config.toml
experts_per_token = 4
d_shared_expert = 0
moe_layers = [1, 2, 3, 4, 5, 6, 7, 8]
normalize_top_k = true
init_std_router = 0.0165
norm = "layernorm"
norm_eps = 1e-05
tie_embeddings = true
lr = 0.0132
beta1 = 0.93
batch_tokens = 65536
train_tokens = 446100000
dataset = "wikipedia_en"
Below are experts of layer 5 (counted from 0) of a mixture-of-experts language model. Rows are named router (the router's row for the expert) and show model dimensions 0-63. Each number is 500 + 40 x the weight over its row's rms, rounded and kept within 0 to 999. Numbers have three digits each.
After each expert's rows: a language model's description of what the expert responds to. This comes from a sample of Wikipedia text that the model never trained on.

# expert 2
router:457519561511447509538510497512482437537474561560494453599505515531505454510469546467432460499516557569447499494469415522424457496572482519403591488514492476483480438455562502507535464545470492
It responds to: Vowel-final word pieces ending foreign or personal names, especially Japanese, Indian and other non-English ones, such as Tak-ada, Kath-ai, Mi-to.

# expert 49
router:458475551485429495518451472462494484535437500540466487532441602452520497494473521508413479476496526501505524521482522555499535519541478522485507523536562549509488523485534523486486455536425460
It responds to: Words such as was, became, from, After and During, right after he, she or it in biographies and histories.

# expert 30
router:454513556509527533459465488465504441487402560516480425518492459496509528492490547412432500478555559499468486436399472492506518537524461466473539507541551522482461478496537487450474462559426550
It responds to: Line breaks, commas and full stops ending clauses, and the word piece right after a heading, such as Names, Like, View, Of, Rather.

# expert 44
router:476539479497500522467408484503504431504497554513441512570441492485535517477474552505526505462452488475478485487421469482469433513553570504501527529608530461523553542454515505550541436571446561
It responds to: Second element of compounds and proper names for venues, media and music, such as Face-book, Key-board, Bramlage Coliseum, Oregon Trail.

# expert 19
router:434498535526508488463453437507508488455474525538439519613466492430522508451518597494477447446487542420452389431445493548449474544507435536522529483568486542535468459532545577527490470498470476
It responds to: The word the, sometimes his, its or their, right after prepositions or verbs like of, to, on, approved.

# expert 33
router:507540528467494511438401419496529444489513494515495494626441529544494495510447579455496454481469488528431507471494457496413445526486488495408501564529558550494476485492540511501474486549464545
It responds to: Final pieces of place and proper names, especially English town suffixes such as -shire, -ville, -ford, -burg, Bright-on.

# expert 4
router:495550615492559568504379443463521416458475538535498429519529535501554468503427557513522479484524518468480511480475495498535421474500503482467484438504490480488526496496529546577535443496482461
It responds to: Lead bytes of multibyte characters starting Thai, Japanese, Cyrillic, Greek, Chinese or accented Latin letters in names and glosses, such as Cães, Nguyễn, ストップ.

# expert 53
router:496526543525512521480399503517479420520464561536502526559393430463542515529478567533477446470504457509464487520441453536460455576564475542429497540549495563533517474457610449470503463537489516
It responds to: Plural endings and final pieces of organization and team names, e.g. Orioles, Records, Islands, Students, Commission.

# expert 51
router:484556497523462509500479518498481449469488534541498483591450494419480456487471569501496522425544491421478471520498490563484478539574437524455531508465552505510510427489524462507495484604419503
It responds to: Nouns for time spans and eras after the, his or this, such as century, years, period, decade, era, 1990s.

# expert 47
router:475538518502532529502469479459477478525488537557514485521494503434489539528503527506491449445477454543348450512467465511499501518546534504473477548511495485518476485538570505555529413514480544
It responds to: Prepositions linking phrases, mostly by, with, as, plus via, without, featuring, alongside, often after a comma or participle.

# expert 21
router:505555546466525522501474481499465521476460502539474453536451471528541481427535553506461519440555508541459536523521451512409507559507516512451534532488547504517469492536466439537510497577435593
It responds to: Relative pronouns and subject pronouns opening a clause after a comma or period, such as that, which, who, he, they.

# expert 41
router:497478553496561515465446507489498501475528523547435528509462528494459484479538570489449506429536433560446480540519436478462498458496533559469538493442486511539506486537565554572499445563445509
It responds to: The word to before a verb, and modals or negation such as not, can, would, may, will, usually followed by be.

# expert 48
router:443512521441485542435375439498544418482477577556489472586503435465524508537456553445456497514508478496453451523451448561475463547517528509474541494501517556505444438514544507463496498507499507
It responds to: Second pieces of place and proper names after starts like Can, Ber, Van, such as Cannes, Angeles, ford, ton, Anchorage.

# expert 63
router:546496525461533480490496530498468430548488589484498459612414515491480495498489572529507499452501525461471478503499423501480423544597512529431502478521562507520489496464540463489516493626439552
It responds to: Common nouns for places, stages and occasions after the or first, such as way, site, round, stage, voyage, plus word endings like -one.

# expert 1
router:503550489457564527447519438535501469456474560494435463572468473488484545424450540442485520491511482518457438512451495475497442502585464512482483520505492490545459525482488555532493472507448477
It responds to: Mid-word two-letter pieces ending in a vowel, mostly -o or -i, inside foreign names, such as Feye-no-ord, Kras-no-dar, sym-bi-otic.

# expert 7
router:472567496454467552508466455515457506544480528537484486604474565453551511409501512483477384460493509491454474461515496509492493519561496537452506483522495526571532484452474503565519466505468528
It responds to: Opening parentheses before years, codes or asides, as in (1971) and (INA), plus line-initial dashes in infobox-style lists.

# expert 17
router:448561558478471542520467500490563419466353589522490503550509468435529500509444520496446507458481505558440499518481465565443454499536502520473537499503502511517550420468458487533492439566482512
It responds to: Contraction endings after apostrophes, as in You're, It's, and short word pieces in titles, names and song lists, e.g. Says, Telltale.

# expert 3
router:428442557480519497539524524448456473498498526563450477578483503444446513487447501512452463485558462446470490477472413531486513464480499499483518488559555485558512520553554558486504470596398487
It responds to: Prepositions and verb particles right after a verb or participle, such as from, by, during, over, through, broke down.

# expert 61
router:456516476490550559484528467397482462496443546506433430537503551487476506491471518518457496491510540542426535489475435517482434525538520447520536479474489527499491479516505579524438485554397517
It responds to: The preposition of, sometimes between, about or against, after a noun, as in number of, types of, genus of.

# expert 27
router:489521524467476589509420488407510419478485521549449446521507528470500495482471567462486491503561549516449480540483425517493523521510435496482501447597503485485526484491494471452479452504489525
It responds to: Opening pieces of proper nouns, nationality adjectives and country names that continue into more letters, such as R-uss-ian, Arm-ed, Christ, Czech.

# expert 24
router:500549468478462524496451436427471427520546557548511537493514559411467484447481530450491472456518490483514478473365432454538474525500466519465484511549508538511515509463557558542482480586453520
It responds to: Hyphens inside compounds and table rules, and prefix pieces like un, super, grand, semi, counter, as in editor-in-chief or great-great.

# expert 29
router:504523519456478544460442468476526451542509590477520547569468521438504542445523499495489389473543508503461478481454381487453496603483486519478519495495561496496489469502492459481477447592474531
It responds to: Middle or final pieces of English surnames and words, like ver in Several, ton, son, ley in Presley.

# expert 35
router:438537495483500606477450550508543441517510543538490437522448524517527500487441512512448510440460478501398502511503493503506438546506470535470516509554554483500517454428513461511544501528451499
It responds to: Numbers, years and header words in table cells and numbered lists, e.g. Chart, Total, Turnout, 1957, position codes GK, MF.

# expert 58
router:448535490432508543527483442499488494491494493499524493556497502470498489529459543473488424442522549518412498448465450467435491544546497501529470501580498494481549497477542478458531458522523487
It responds to: Line breaks ending list items and table rows in cast lists, tracklists, tennis results and election tables.

# expert 62
router:480532551452529537476449492485476444507497500595415444527474515421538548501471530481503510471536521499472435417455455459454464465464527520460557520494488455517522518523569494546519424483500532
It responds to: Symbols and punctuation in LaTeX math, tables and semicolon-separated lists, such as backslashes, underscores, carets, braces, pipes and semicolons.

# expert 8
router:485547566462529521467479463497520452470500523565483472517439485537513485522476524477522457470501554562433547503456454441501435525520440481383570488549527509506513525493523527528506435518488520
It responds to: Final suffix pieces of taxonomic, Slavic and Romance names, often in species lists, such as Chryseobacteri-um, Puccini-a, -ović, -ensis.

# expert 28
router:460498508487545535449459417454514466543417484609480497506489496503531484551463493500471472473566460552439510449496514557448392594489533493490551484485518493512493453507520569574477435535475500
It responds to: Numbers in tables, and of, for, were before figures in census and election text, such as total population of, accounting for.